Weights of a small mixture-of-experts language model, trained from scratch on English Wikipedia: width 128, 144 SwiGLU neurons an expert.
Below are experts of layer 9 (counted from 0) of a mixture-of-experts language model. Rows are named router (the router's row for the expert), down (a neuron's output weights, with its number) and show model dimensions 0-127. Each number is 500 + 40 x the weight over its row's rms, rounded and kept within 0 to 999. Numbers have three digits each.
Before each expert's rows: "comes before" lists some tokens at least twice as common just after its tokens as in all text. This comes from a sample of Wikipedia text that the model never trained on. Tokens count by the router's weight.

# expert 4
comes before: "\n", "| ", "-", "|", "- ", "|  |"
router:461503529518566478510478485540515447459552469510515480544500503481519537459506576505508470469555410515485535498478509511441504568541483413540521535481523494550556519567450472482525534479526463454543500552444465489494495468421493491531501487430524510559401525450545511490552554452476499522486465531447468470554559577447451503412503469445493591558439526499488489451559518508470511561455
down0:479443485472412526546569452466458542540517473515481451527493439532574509550492484530481567500529455551546490527464536547527478487509505501497460525453544459486515456501461517512499474477536510533504533499459613509493496517537525447443489540483391469532504584556405533513484508541515487375469462515506420503524507469443529474452533527444496501463531561459444528506434482461487535536518
down1:541513442509436509561539500493549497519477505604488497520554545428508465510555493453439437448483420519443511482501531471522535546475510563593518576548531454542485518452446511520523497523511466493488468520535520401512507517454532511433535441441532538501548485514526512456522486529569496487439511529431387440485487510483509478539499525498496502443494510495561498483529493434420472523448
down2:500478481470467572434467489506489531486532444532473499422515472532511509539487518488464491521560427501446523488472590497510459529526481577477513510540498500507454484444405508512490415551473526535512499411415535478522495510532515525456517478545539532474616504536399558529507530511475498474494589545522547564505497476486525467529571560526490496561512483469433539539477501507559441488457
down3:433529504440441447484504529518469575515459440530503505481484515472415484458530520535517500531464507483437508505552515511548456477451459502489411521461477539522502496475517528498524481383524436559532489486545552570554496523508520489535543520439419508531514466478590467548524518576441485508525543478455436496488529515513477501495548520547451528533479452586565448474556525476504470558424
down4:514485496593553525542530563548517449461476527485545506500465443534538496440522486577424521558486470586535468509504453503520437483534497482448432461540514486443492546520486543501528493526503498512442487532496472489518588462435566540547530486547493485509544497548528523498503480524436530476497478462519591502497531568512563561557467502488561565453460495515500437445568443510496466496596
down5:534445485476520516434477473462516470523461468512528531521450531482463448480496518538485495506518520464467526482536490508472610442563459448565542539490483545514563528479497476405486483482545577479521487567490551477520530496440453512464520538524546517558493504475522544548496553531476437561529451440481436588505488550431505471473496496508423616470524429412518524517472473544471499479513
down6:499527513555510510580448471475538537495589551509436447521517519450476481509488459549520499467458471490551553525427490499407538549541479515452482518570509499473513545471556506520424449506496488508464443536472560504556529444510546511515522467569499470476529458452491456508475510547437474482545562507484542492483496481508502471541548447572569456575415422444477494542542454547476441518483
down7:512542498525509514464491520463483520454536477498442479467510512514415567567541542518589497462531526495450499402529476536547456536454472544482426453547478492480423482491538516506493529496509584473561511477525500486543452413502495543451440587515489481475433432516456531579524542453434501440568451506479417467558533518453463519453530524478540459505509498489489506471487511506484569510542
down8:433491457552509513574473487454516440514467504397502473488482494480555483413461503520508536489534454497531531486566513504524469511452470538474516563505500497453536537476573514538516493458419512482587465449534505542531450532492476551503497559522538492488404492455523469498516427469444511479519519484478574533416521543540504477563550506602535534500505473541513543575496466468413509509440
down9:495505507485465501510516479484555501465548495450511463494461547533516531509559469455460437540586498451583539537460440431526408535524528521477535489495469541510483575491565508488485514462533484479544539544576415517513492513515462502506501489490578436559552562525527499521510455540530475577463495501526450391384534528459458515456509494511505502548579496470457491499505557466508455521531
down10:586515527442517510517577538491487412497457526486488519452509479564503421465503476557454534510481533476535498499567511434460505504498493466488495458534512557491514482544485499419517578486532473456516464522497542456506442462517525456455509540456484417530492492543465501427446476467485527531438466456498514546502558499454514571510551577511590481533524544484460492513462409561530547409538
down11:438420416495518509481485475547429470563509566497462548500472458491516590516473436458504498527456507457479464464476499530507472536504467551491495534512545425498536535505452430497492510488496481472427508509382560470462498445506495481497451475501536459505593469527575467444493453530530536470497390472515493465546529505534519522529508481517472475451545464518475532510626516492490523523563
down12:538443508514509517516468453450548528455492568483527457568476452412579611547460420491499574564558482495482487470510481543515565526581502568514513509502409498561512491473494503532486431506487535504531438475487499470524471510485474511455418548447509513455444515456489451550505520500495568446501497516482515521528567514542462465473536553439491495514533511518436514453477516523480569488564
down13:472551525484517572496419465510531510502468521515495451557474545535462480487541510543491540512468572551549444529468464486511532537476478431519443569490441555492459472518438470487486426520455550528435481460518543551489453512484561481462536525588436594536520516485478534530422505463530438460500458564469601489516523465461493534509467513509473524576490442448483472465484476566539535502519
down14:518456473506540542422463535475502592463463573523498515522441504534477495516511522527513547478534485509463497431549502471487528558503541477528499510542458554463526503489522467521470476518497499563528553532476481534437480551393523493565470442420479509460474531566547462469573462495534545518539479466457548587515453533530556498481518541498515537564478477508517512447646470562463495529511
down15:500479542522461461427499510546483496463469572455522520546490494523470459485530526453507499467487568470496478544490529489491455570463490515469436503446469442500490490450467559482499520414478527404447514548564486430465526513553588531574517469469562484463548520480524545522499529491587551488516451423461501549562507492478472535489430452507543465495503464576509511448393452518488475536479
down16:499516476554569505552471509495448381504571490445542519584530483521423563517546490474476551506481503487517438508504534508474485589512477479511449518408559511504452540450496509502492482489474514540499465473420410527452481503512515465459469458470514562494510509496467520425488518532521471465494491554467499553439537539589458469535507583509558454524449526552484511441481505536532474439452
down17:511503449475401529530439387525508590454502506450463491526504538561554573455550535550501517466495566479479545480481466517502517492526533506485466448505504496568473528466500493504417556530504484533446473534460467561518491467421512448488433476493521445551517466503418460534580471571544459507454472520472501512535518460563522486486532430512583493504513495455467496490587509518516536525518
down18:466495424512461519452495508491521497469427482511506537423519533535549528511508572495580477455514464480491500493493457549516464511511527494508453557475542558487489565450432491464469596502470567478495511464441487509530496532506494501490510486517472532465538524443545538528431582491497437438447526447543476514466510494497559562530525418398555449480421455437485568455471448481558503474488
down19:481494548442500499544565508455471567546532543522494480508578485472470517460491434481542583440506465441511490441430493588511501495523542551468553469530474497428495498495491453481483537493463564527482497515597506506472525491476398483493500501526460537510516409485495485525527456445551472513467542581451550441471509468464516444454491519509526458501507543521551497542488542396508413530526
down20:556485488481481509472528511434551467513470483520502518525490471477482527501565448447471486548461540465402480476403462485467530552536509485530492473454490450511521533549426593425556453489461505558499474438504474516492510563512478560511496512536471433496525531482494513466465475452458565455481490584464459538567444522478458506533467507536448518551511491494541494435564519389489489589472
down21:518468463452555502460586493505464465476487478614530457530534493519505404511530435567478522491532489443542431516560505495488460537526468524497438481513537521451444468494521517518488491410512494554526519485500525488499482472530517553489510505461448466514439552486499506459513489579414486475526486473480476474586521503585503532511533445516519503536466482505559426459357527527491469439505
down22:453509487505484519556529493541511466476468575506588447511510437401528546471410506541496567486477550504494485526500440480547506525499457515568529451458551530508465453539490511478486452444430553491492486519470530520463537447515524516475435538550567438507483531416551513510442519532484540484530478548513488425558496527507545543485455480480527419491521516445381480468544521540502466526541
down23:430467545518475443480553501523508478438598479477477457593506486522449447504544545539520471544512550462487474504485470501481501584438527478490587468439484535626500410509492505469464509498433526468455483502507534491497418442456458524490474539451432544540490427513513520504475528526465556458545472484548460494504465476448531532449498518530559490513449509460453558445486471538528506515515
down24:476500459542444470496489472513510491465458533527470463512447554494446558436613495485466527471553542522523498489504477518455539472480511494508443506466536490573466500467505515587451561516469555483424436468596513442465429596427474434502477541499520452465510459572555522477489487570566519496533515500470514522487512480493533469528512576511532519484450456492429536460488483492508516432569
down25:465442514493502566494505445464519491492566503521502493544459476601613477484450476478407517553533456443493489475487439542546526501473547555513543527493529475484487530520528545472524479546577519526478436524487493550537486490492464537474555537522525510504413441546485436530488539508496441496460467525548493445504479437529442569464526482487554522529489480501511483490344491527540460530507
down26:505478553551466549560548480551489468398511516468502472403521515541510487555536469512493476540450511550505542489567501494489459476545498460504534497515499523444430455551545541418497433519544453525499490446554497469474507566469433495509502483552520485554607539498494419496451519499517551489548583490488467508462510559471444504557480436474459494535464438489474484559429473485469439496502
down27:473522541494525509445543502501482528456545539562502492474472483507563462457464491500455534529493506470467525443526459492445444471463546527424379429497500481508485510465442547470592504509511507503464412481520488520522471506490453484452476444481562577581507487481563532482516499512536500483462488520462491520514482396461491556456464464485423473549508490489469508518423572566558549561561
down28:543523548579481557502456471495490497489525506490443481494579501474473538528526482475568515506516464615524457478486499474493485517518437535465446518520433424599556442497477534470492511472493551551501519518544500490502504519503500423534500463485501465510525467496523518475462488517512467411522527478484468579526461559519436497465437567442419519534398488554505497464386463473521466453493
down29:557567555524555547489539460484477506528522504532551466555461544517420516507485528534520554484575442485497584448569427503536528502522514454532530561504496504465526551469461464500505480523462507455479509446423437495506455591489484531551495507457451489458483528496509484554549549481437426455546538442392487496534476501569488518456476572483485511497544462468469460520487467488506481411482
down30:548474473525533531508546459521434485438503496517420553544461488524533519475524528483512516534479465541549441472525496524481523541526572506549511545447485496390559436517554522480427450494576524511528510483508467570532546506497574527478540529452509502538479536486507576517454547517500479534518515504554528458475537528483418488544501438484565430475456468519467497482551533493427471379555
down31:538560527508516434517572486496534514519462494500470529498487471478499455546439538514527500502578486546540405610476445473556480540499530485530469513529512530536461488487549496523597513500517456462386426448473566475527551478455488459530514420518482431473555546475485535438537455468439478518525487503479447464538537439538535536528504522450445469498511460549477451529517455501519437517514
down32:531484553580479441557517477497444498451503491538492399514492528484530502460499521462435458494484526515454569511482472598472375443466479533504539548497466504478549526493520406451499482475484523559520515430488462509515536519479455478549472581438514443455537523467485495480551557449531519537548560491499533549556494492521513509523435504500503496536480455508455482494586510493505532392504
down33:504560485457548446520503493508471517521449491535520511435500506508550528472493521548509552493511393515534461511503564438437557481492555517535516481518478567517523551517440435580434487438525554425447498454541580476460563500508510487520409520567473527578491434590512483501506474459489501489506515539468539541532486442484479524532436454439458513477509471483511535538489477520503481409453
down34:511539508518464482557557493490462492421511497553519436452533452561459453531579450449473553468467465561559526512495472471460463490532541473485522497472455471490487491594553474501566536552461470456492480538458539524526481528494546548515460587508467571511505465457503499490521493438484532519549513445441461453489540454552586530481452542498533420472460486501535561525437497582477531445466
down35:456514471461527477480479505499518509530481544503523546483443440474461460481506509435568558572473526496503446454469518468537521458534440552516471474504423467504489480417528491479548555572426491500540493432497472498488475453501428489503463505410468459495493568541498495568545510537471486533478555533541488526543512480532481523467411510605586556599545496485527503487495454497510414518515
down36:558454525472474519411479476559480492522508488468445525468552470487550457470489472495535526432473473573453506576496559488451500470469447485535424597495520394481468542450513451496486471455470514459528536499528535486449519447417543617502470533484514495468565515522504522501526465511492484526508462544531445494448531515489481531473548514471548570487474522496603480452507506451476431543496
down37:486511524545474469487515483439512512466567465477526549467455533502511535504455525434439523483417507477577488494471582505493520550517533497484517501458494410496520564538496541538511476499508603494525498530454541383473431518479537466542512530465459480404417532549505527545472489535512531549547461533513497540513467513495514465552556507510519408452475555500524497456596554453520505544481
down38:473477464449487468536473468561507452576450504521471526471530445513416531575559433452523479512533519472532459559508480485490501506515431380556501414474549464453431541576552479503535522524529536443491509453505525483528529489473549525562483591509535502451510548550492563536463426507489452469470514535510445451477467543515509484522509497487545493462469484474506535483443459459474545535434
down39:565480502504433496481463495442563520526504470443507538519449530514427530508496432453497524489485474505452536438487564501540552533533463493505549491475543476522509452414558480551469430484447551557490550558536517482557500541519497447511544479425445505478456447495571573456509497488492527532506545544511532551449524498510441451469461546494530432518562462458507446466574502481390475501516
down40:511543519441538507521538518491420501514516529504508513554540471489497555522467447547496507522431560468481478521503479448525465497442496511489464509496552501528511504482519486443544478491420558460479502545501436427411534495555471516429466515514490491580579575513512490513488482481458524500397438477468532510513500462593540486513561531418559478527514503515551515570416506536578555453457
down41:437494492504547471516460488548446557456488461532514447479442480461487479407479496568492510512493490502547561513564419501439415524460492458478541478475486465507531478471400514595464581511529507500478537527520477510474530509521488511496560428454542478530516535526542513574502553442541527467502469441468494443593495484442561495507492549536412481530457497522533477562442514487495445530511
down42:514455463455455539607479497388461478492483526519496480536454525503487519562465493514521549489512450564454471461525505503456485481484486556549510464480473478503498498544529481505474501494473441485477503480432455403494427539419520491470528482419556442539463538561494422553523472525511446561462518593457457491490525557448473518511481551528544471502486440482554480465537573556498504554533
down43:482578474468525525492482507505540465533527452489422481496484496573487484397481548514499540500428556527468500538453497403426531527461481524507487466527480474443489555471509495541476515412459508486467450523534499543550490485581461517521556526542577521527563512514446486487491555485538468467536537563549464481495538444485475532508570459386457497464494497505438474522519529543535586458526
down44:487453556502573489515463503534502530479538502498509481469488559515498580469488529505522491483474505568550545396540502473463579463480451538464476500517596537493501528475564470546506532489505483483525501477551565494524515522566503436464481511549503498473504439491443521480469443519562509541462529427485554514527551525514449490477486485494521419513565452412456455474598481560505415429442
down45:485468471522525542563494425457445471503444470543468484513479495549461513475538536485460506450545491531508545493517545563460511486468455490465442492507455500561496483582511479529432389581523553561452404549544557501538514499467524511492510502485541471550444535566463487553507503531546516496504482498524520522516550511425378485535548507469498488540552555562507521414465534478521538515522
down46:559531484441490588502560477419485530439509538527530528426540513515444556519566580512455483465491477503482568492572512531517462452464481446519476505527550453507436548488556487529492456570455507494514499502488456459514484558512513566509468487494497548529514452497500559515457524488501438513542488427411494404487461523490511490518547469516485552494595511493507549585479556542456436506512
down47:468481501491444527516497444476450566492462440516479481479512463553554523501551454546486504521414525501513532459533547479564465483426506441533476525550448488416496547502479523571479448530406448465523506562493511438497526532459513505473495456467493562508490570529454479486437507434481483422467539494559556548488518523524512528501519527568501516477570492554532428481429439493418494505439
down48:494537468442460495485462576499463532454503548517476478542470515464479470506459530441493540511483497443486527517509459510485578479463441430468509510502539530458511540485570554470467446523592482547463499435498473447492490463452494434480424477541543499449570437425600497494542516525501483451617432507501591495489448468535502515501460548545475515466500469456460487505534476466504565515464
down49:499513512496476465502467528532474512458528537585542528474496539530520436532483550488577400468579503496497502491524454481471526473490432416483498497489560501412491522505497472554487401519529465527483518531477527403495513523461471477523498512481513511456551472540527514492575515482448472453594531473483489515493547499496501520521574448592484522435542460584485489499544511528542438584429
down50:473511507507403522546509526480433484488483447547467544457511441482510554449491497509511473444591437538510514521459510462572417465492486520450472481534516509512515517574512488439515558507442489478435557434503562451506533486543537475512400467507554527513503555444509426441548505492509555488560486486484552479555528550525435485482519517459442452471515470475524516574479540523497549439440
down51:458502520560579527479511500437393482546472538541499498492513455543532500444515522470499488419499501415483483520488456544490550465470543595491505496532460494492538473525543520580525606486495479560455509541449526411492451531496542486456527490434566544530503524518486515554474448505468490573467517530472508462507516551483440530481576475513502502434447426481481451589480495472495535532493
down52:499452540487541436464498535491579545461475469512584523509441460534472500545546507616499454440556545570527472509494453480484503561465480511481481502488515524510498571491485533427511505548483481533542550447518485511515493546493482476433437487469443549506468480432451496535477469569553545498475498522445455433535482446470477479480536494526583500548421523538521473531503547593436500560491
down53:532532492483557452525446459488499513510471449475430471493563512476519513517593480518513481496516497461502514522514478550473524491554486500531466459518489547513480497544495446441500550434455417525507429574500536548476517527573473572477420518502526557492443474571537500455379561520541510434571529489493477504508514446525493424495532495461415529478496478406514445477532516441448490496514
down54:424445467576559477556563529558509498459496529507468456492497480421474527500484510470496498514515535484494475494523542513481496541451519540453417546456593520475540490486499478504491458437516571516562486540562430494534553500415506489579454504463518519486484499528469485517513513509426530566499425501476502478515472548481551504506455564421424511462490454493501468533442586472399528488528
down55:500499492520506467501552549464467498475496533431480500428480512508547430498476496473457449465570537487501542468591609426428528561484560444497490520551544513470505546496524564501513526544485529539492523547505524534490527483520531470496497504536451497463497505466577470434477469505501534512567422548543500533490491525516555498512489394430503505570460469453438475536462573424555517542538
down56:519486536496536512512510420458457505486465540448467543423496557514482468509516569506531491420463535460490503482508518543510487519519504510463507413411484556481524476552487489540439484513564454479508439522479565484516544446490547525492445527506469483518476427457522496519508529501510557530416474497538505512501500545579424503527586494590477591519473565468514516486496527498366455540497
down57:552518493474509539525480450494556532505532388493521604397509524525548534507503508460502456449551477487489437503480526490457535465517562495526455523519494459550444503477497447523475574522521523520584451465474495449500460420532441503463467505547583523536557494480508475535438548500474510593478487485409499436464493493479486488487491527502463543473430520483440507421496441515565498518518
down58:468524518541478530467519493537447510533542505527476441478482453505515494541475489506517532484423456413504463435514470441523493498516483497496501454548486485420457528488429556519494567540513500556464525530511482501460538431549484545501531559415462521475511529503528531499540488559511512516539515447600483517461465533469415547414470523528534465471463483563415583458402482522507575544510
down59:477567503497512537448455493548496513440425510554498525486553481544432484532513460485601509505528451448598424532462486585492510550479536461442478581508498522486478507477525527510485604538491474483500540527540536511523534472494434499504452500468521500465532508560475492569477541517527497464418537477458539465540460536558453467476484507487509464444567562498491467436399490472549467479481
down60:511491481506514509551485502585445478454458513511577487533513535474429458565506423446487430480479528510557489492419537515489458607468501485508547483546560464584468546483564468552468508466516511546528546407517487451535475459478504478489500489440505485584452443484484524491559515475457485499467491481553491522553441446506481489502464517526580473456521435488531432471418504548466505479519
down61:415474480552510447444454463551509535450521493478507532518458535517559492480506519411415498506422467466429484548483485504564486542488470481550468549487537530451492499563479509486591487445460500541483510475484489507507508546475521552490511467539570495547562419505479543436521497516489507459485524425496555461468493586496449555442527500515403579532421496512508544516548497519515548522531
down62:523469525493486496522522571464484445474552431468517448499565455525541504529505525522517468546434411514485461513516464503604504494474443458483474568539526470503525470468424496540518609518461480489442437443442567501503558496562531432525475574456559483497513526513507505481502464527548518508514480452555467537517529458505525504456518462545605451432538485490548556489452500483444510466497
down63:531567480549462547479507482485533523536551501472549480528500578480465553539506518469516529499540446486409501420572495536549479560508503571556438436462552555485501485553479488476533461524530455487513479461492442513448459503555463486514556451539517427577518501434507515525499512420517461501412489447509571485497458502496469414494549504553474531461467463508543430586485499498477488498538
down64:476530598509484505428503470535469497422440494494517545417491444511533516507608484501510508500487511614462480536474482506493562555475547544449531498509481411497550554426509507495473464513516493519513580500542528498495551466519514452456483556512473440531485506450456463503505480486456489540519483523539463527465427454520561460468415495507519476511478467517527543484533547416462562586531
down65:568537450478417473500510500511457510462508545529464472519436512490475420527488539557563456442560497517544575465475458516461487432487452500491490469446460452507503500466551520502459470483486498552554465561493440538420443474528522466491445557515508570539496551481458489471518407476487512454539508503582521467491496485461536487446543491464583524530474467528509540514465546456451408500580
down66:486471478492441471481440494466491443477548465461519493452559508438506467438592438472558506513514513445491458505470469429477481566598424481479544507482499507504552545591517491484498514424437510442501528506451512445566506540551529444503446527571510530453469478522534500476536480560533505549514434439510496492546526468515568436497539479553522429473496514559467504456528511449481515498441
down67:526524559574463475522522486533482525467557570515546508565450557473577502447539576552484486512478462430494514511444408459486517491556520500473506537545470606488502497494519505549539545524513512410457543533515478541426480518535535458462506442462488493497509571521579523547474496434522502449488468540489514518505547473471423476507499495515551497547465512544528474507554460462554399515457
down68:495513530497478463453552537490485407517501488453452472461546434483517465481468502499555523502513508513548493512512496554524521506437472460493418498479469495491560527510446457461477484468564590498554524508527537477492479541499507527460496510606487436555450479471561464458477430484506526464395537512568446504522470494477491507573488532536426550506580525488409506468467489486505548396551
down69:509477510524545547483423513475446600446474488577511486525487468484469509449504468575455478474460487511469503602539588401494544468457499483562490474514465472533566498464450507499514421555544550563489481497538443469515551454508467582570457474441528478510494514474474490502431489491559511503478503506458480551488482458501468483476496550523518487458489555567479434508527489601467485478476
down70:455477520487520544538484455507520467449512491504477538482516483472468502531516500498576515516568550540531566494509518508519521497546540475597550483516493487573461431470479489481469515440536495447465488552565549538484444615488539496550487494476474545512416432539484419486560452490443550522510537514406558491418467463527482455494528491536555514591423493533566540491522477494524507486500
down71:502505451500539497589520443534515526461531533542513468549553465489530531515529466533517513499535511547523455503535446556464468451455513548475557514458523512534536480485497474466457438498367547515651492525505464470506461529477475515483548486529538461428458505500505488440462500477499530522493558538384484506498532442483504564498502474484508499481533443475471447506587500477440413462510
down72:491477487520528495491487489555444542549446475502475551543481431520511509489474481535401505487517574481513592486505513495386483428523530527597551497528434488566519536470460559525516557492492503468468557477514506539527482547579475523517467578566539492486485472546458533495487508518505471372505452527486533449444541446524544481490533476503487533549500533499565502483499540541506509545581
down73:465459458461543580478491491485564506580404499473501487461494501456469546508497496514513581438522529484505443477554538485549524506456548505529477502519485482525548488548519501511512524456449528514505572502497467440478497559476528457534456512442499548560579488464510528477564429440431511503520501539479587582537429523474496433425558541480532475521517499516575474495435454495516525588502
down74:514558463503513521479469530459533565501568549511538466509531518557530459589497469537467468510550449413484547523508494537527506586420492526536540506520520418453564459501491513445519565450497582515519493519486502474551459522529465485462439529564513492497510472433544451522513450526538505502624541509503529517476504563485551549413470511531554538450471452513519524531506560533492555499499
down75:420542466512470525520481506553561504524539469500474552561588446566513524492508490469494564528508562571607519491481525458522534424563509481524503493523469474512527502529488521512441501459513485439498513393478494481507537426414474535511527475430472458504484504529487479496521517486541487528475551534481548568537426495466480605515550478534512484441487443504481462541546570535482551520437
down76:447525527477533483477455439491548539553554528582509476551546513540514526504530440483534481501489547457469533462598467455493440542476500505544499520467536531452458499488461525403480522553525507476521551464488453450491488402558500438496512520490560485455462529507548473448556511455437450454513523480423482555501453434514560496446441524555412505497585516476479550493461500498479517465520
down77:507454598455494476492487586473486546501540498442547535546507528458522564458497482573580497458455535542436547457526575507486484405503508587509466538483533570538525498520463547493492449547525501429463446497464477490503530448515477534466515505495459537486541571430558514533532559540505565502545532488482544537497570448478521554434517508439503485557432499492493549496509510469516483538473
down78:460563452490486445450455557499459529478530473496508498542486458504537468458499474456517576534503456507536395504551502492478513537569473502497459530382582551455441498451456428523459457475506525494502496481489493556496476525464547525569429488494536493406514439498571510488540475481557563439478458478445593482527457492498461505467497529529538500460566519535502482509469474547429500486492
down79:480526550505496491469534467520463564576468403461476533411471449433540520447520545570495543526553477546517519560551526476528493423506528469507497530498524593542461484525428413464498523533482470473586516484537493462475487485549477503442523461476509514531523485547466504565522531540527571541583477489511439467494509567480521429552550503474561486472502475500507517511474496495533492559585
down80:596455511430465506478493531484533527552437546533576553493527496496525540537496531544476548529500437503502509414450465508517471484518558493422524498565500532557494544517419462517444466508558564513512548435413534485469425463505468482555582461460531548494513466491578569508491486509505482526561520497455478492489541442503520508490518461454527480552509465555477545509585504546559473477515
down81:547439489456496433518536511504548497452494554480482524512482576512486521509463484526537484549489451468484522439500536507512482490535527480414550533450585504497441484514499464533584554476491480530485461498478455506517593523382541428515530515508432414527504497488480493421534442448469511477508475527518469535393429511520491475500456579536497540441501510492472503456430565503534484548474
down82:475560437465488484508558459489561507527489556493480464507514479544464519510476462470504449512485539472575559504509528507532476450518529426433491442486441534503461384487527521564576530489514554537527477541530539513467539532504496430507491542461476462496489526526487439552515494460535523483460559531535488489531488493514517513441543427523533443534490517613509478409438463471417555570456
down83:575478513524545501475505493465488485545532543517488524439529536467514476465404538450464482511458518500462490487501563463380469509531455552519493430433499544493544474471483479502476542498567509500534484456569524507453472607467446558520477606545493542465529550506460495494587488472501530476532512503523489476450506524486458443542503492518515493420463497541444468448599489497550473489428
down84:468535496533535554467507505547510474429549509499537435461444539476568474409497548484502483501554545533463499503437504500472518567524507517494516467473511542577527436569493548454518486506478463483463606517497543486484473512481520462590514510497527454517519408460486549455444453526504490494520452506441489570409529494478528480425500472468579534492524501495475492492382458529474426498504
down85:491510554520513496448526480580491487444513463477569529442536456520506489534504501479516543592505478517439537479468514514529462449504564496547522477535475479511490527463538514439531508523521458541454531519474503474535421476509580570497464522464522472503573432428481463489501440468486438597483462467588558521507470406552580530522538492512583529509467464584537497524526495499479472554470
down86:488525429494477511499546487493485503518494537481485515521557543423542446524485480523502492465540486544593484459532509469487490509510525499505564434453468521477551504500514437539481557443578497507477541463488568507542477474488453495498553521491453520505491566550550479465513480491521496456488491568428560515461445508408506518464458474439547430589482510527462539380584481503502438585543
down87:509469484577434477537410530557532443510507489562508508511490526508563448503499504567481435439516492548525507553495531542508551486492499535476540476480449535507477464509453477522464500463483404490532492405541510494563528523541455523534543445491610493437490510566520470548557424503511532462512563486512501501528546541595399509491471515557455477509473455527434477564501509512509498531492
down88:537530451562570545535439482511553483506456505435442466504485512568485479491469464501473476462454513474461520478525463536565478524552506476526514457506472506480539525505453449436471489461494495464494536498400521493418454476454500462438500530484523437397561586519506540466504434600409520486531523454517445506453514527484568499527472464487512533529511524500576436492507491548438533447493
down89:516535495500474550493441503546548465458519560453550554525586480484523465524500435475533443529511491501541476451473548544523480484460508526498516480528461565514507499520488504464468492491435529590508469480572449524427514531504536525525494530417451465529466521451571466557518495443476485480593578423524603484425487512545493525457481559528534423477513483516467510587544502547494527510532
down90:447467428550473473553507515526513519521538491471494460455551484451479525526458557511529509449597465515531413511514526455550466506504582488387557501426525515505506529479503517517540517480527497573575547512542463523491460499437441556433507466452538505530483563551458422486502522505500466443535467512564497493457560478488512476509460439533518524470500583497479551475513570550459525446488
down91:545485494497477508568473539518496487511460515521541472471542464493491476489528405562510474485488468501411499576538458533503556494530420570455549536536468466507448472550501566463547534502483533458609462530521480494513534517557528525423514525464464531460493478574497470534502521553464506525567466515506438569542428424503476500439448546490535435561498525530499547479490523529515440436554
down92:421502417569498528548499426539428507433570565484447460505475459472468480496447509510490509481555552441539603519445437513524494463544550541464568447518526458437442501503505492475530500538492515443472530476470551521424529524544516486477495484550496530439502475484547471572530487484461503552545522459508500417447497444472576504535484450510507480512532445547447468531459465529520493482520
down93:479463472542503452510560509512509415479516555465527518456542532478480455505531489511518464426487485542499423494525514583541460486549518482542484450420426514540495521515407480496453523525532481568471539489424485473528479501442507468507543515567483459511511478473555448415482511474562483563585459506421468429404457528452519514517500427541516541490504535570518522467495489524512530443504
down94:464515531475458498507508541478504514509518507512502485453519384507523474577543475472512506553432469553480508472575489411438488471505500443490495529449498540498471552540441450486547509481474482516500484511472446471575468599492502547463475406468516518464476475488444510518471482457469426482564548554516568447446485407522504548461494533536538538509518549491447483503507400462455471502571
down95:482502519528492595428448478468525469550528487505497464500502491503470520486534454521524475549442562451481523395501536524498397519561492490547507460514466534567550438494474493478479439491525490488531513560473488456516579519533531549470469516431530496504541495574524455448477583523523504431489475425495459447516487543539534521532445515523468439560523537420511557435472506473437434523487
down96:531534576397550482470477521486483478480514479497487533531468494467473458480519493482513506532525570539529500444485481423510508435563488472505487517479542436476460530407505484570554510455557512560503372543529486466480499522473458522513546468512502482443508540456483496500516470516485538536405520563538433467536431514518580495505435424499442415520496475511403484485529474511476534501494
down97:453498555488530499521479500490480522495575485483513461562570488515498465524570477515534508536518476474517567489490564501595487553449509441499525539484475457457439523480405465515470509508478453512530597525531474499569508537389444538522462453454536517487540542541543400581509511558535524429493517515567520506507524403524487477495492499498564517462452527463526511504521478467482440527446
down98:513543532516527577497537508540560476506495469535525514478483549552460480460498519489450535473493484467550449457481471498394502548447503466514479567536569503455546458440484455515509482472577524584445452524454542493509495539502548496560448568465535535537560463537536523529550454467409516520542536501594516469491460421521507479588509576517478535513534497505448513502562512478519539442500
down99:515475445483436531530491451481568448525453536494587518526470466533529541500473501477521521465503478581429505523504534483468435538524455559520482450503501484542500466593524465468441550444467460548520511539462572539560539467508509501431422506532495436575439478556499532567462501492455521579463514494488518489523527497561584548532530566453439486520469542484502477535449507460556470488519
down100:444485456499504528501482555449549575475543437434532477479515535521485493457512399527544517502482552515530438474442515481524511485459516576563498396542491548486495435421530521489517499545515439497459467504491503504496614472556478491496546590509479532512576491518518489483407472558519519505506434440518445476496469516485539474542494555495533505495460568498464499528507497581514511450438
down101:532529508475486520435506474524493602531410476486516490550408529390456492508483445503453540500502508407529516462486563459471474443512527432454501490568457434541390443438462454546501503510511481446483511485494542469530467558500516453480516475534605519546549481526472484518515467469525458562463519537476487489494415463469474500536518491484528524484509491456491468487585543477494496515496
down102:512484556579471500498500486545470488435511410437486538494487510433438485530464444515518478424483480450479472482483479548499485498436533581399479479467534450521457522498390496474512598482419446538513522521491535513524469508547432517532480582476548502443533465458464443516542466453533488497506518521513531500481527471490556453467512445426512438488441518442504529509520507514456511555457
down103:417411487491522538522532435560494444487497456512524518584465494487526493496446483499471477546474518534506541519502469557497438519528525445518525518510523530531445473510494458475494499478506545423474503443488526384506482451537430495590586527489567479453511518557494507492528583580459439497481491511555478477514494570471523514479564520598498499442486530429486498528509587473513489504538
down104:482454463547423503448505466433468546424473506487548572496504509490487422445446515555515515481497526546570460486483520489501509479472523491558526525449585449511497439561514493497537494475558525483395490536523434573496479497521496559466461497511497494421475556535511537540505466532540489513576475507495553596506541473564553547484488485414425510510524526534520470526452472507474480477426
down105:529524476487559522613524454445475546463447521495526512464444510477409506576385476514498522549492490504501485476520455492582465513461495536472458507507473511513520493490539488491463531460553545502479615520504528462514507490527527444488529449500464536524548438439527526519474513510497493479490475496547440456513608430508443545476510465565582457490488544521525529575458500466523533446441
down106:464526439496562522434510494465537547515450485499520505517538500412457505495498441464482501568536532502512478527538491454580482520449538486475487502517493556484581506572484476467530495525537486471466502507519507503482491488476497538503373493535502573519530388516572442561499467492532508424533538506510426491525510484500496482477496451567406452443564478552406497537551447481541504549520
down107:468531481487428514496468541518519491460470482441465509518526499464509488489536531462535461489510509572528468468509553472483549545505525443470520500477434519558523559464537519525526448466492464497487438452423574493495522505483477478527584617459484474478510525470435407437510548560469496494461540501476501498497518477566415579555458427543542474463572529473431508536482485486423494523566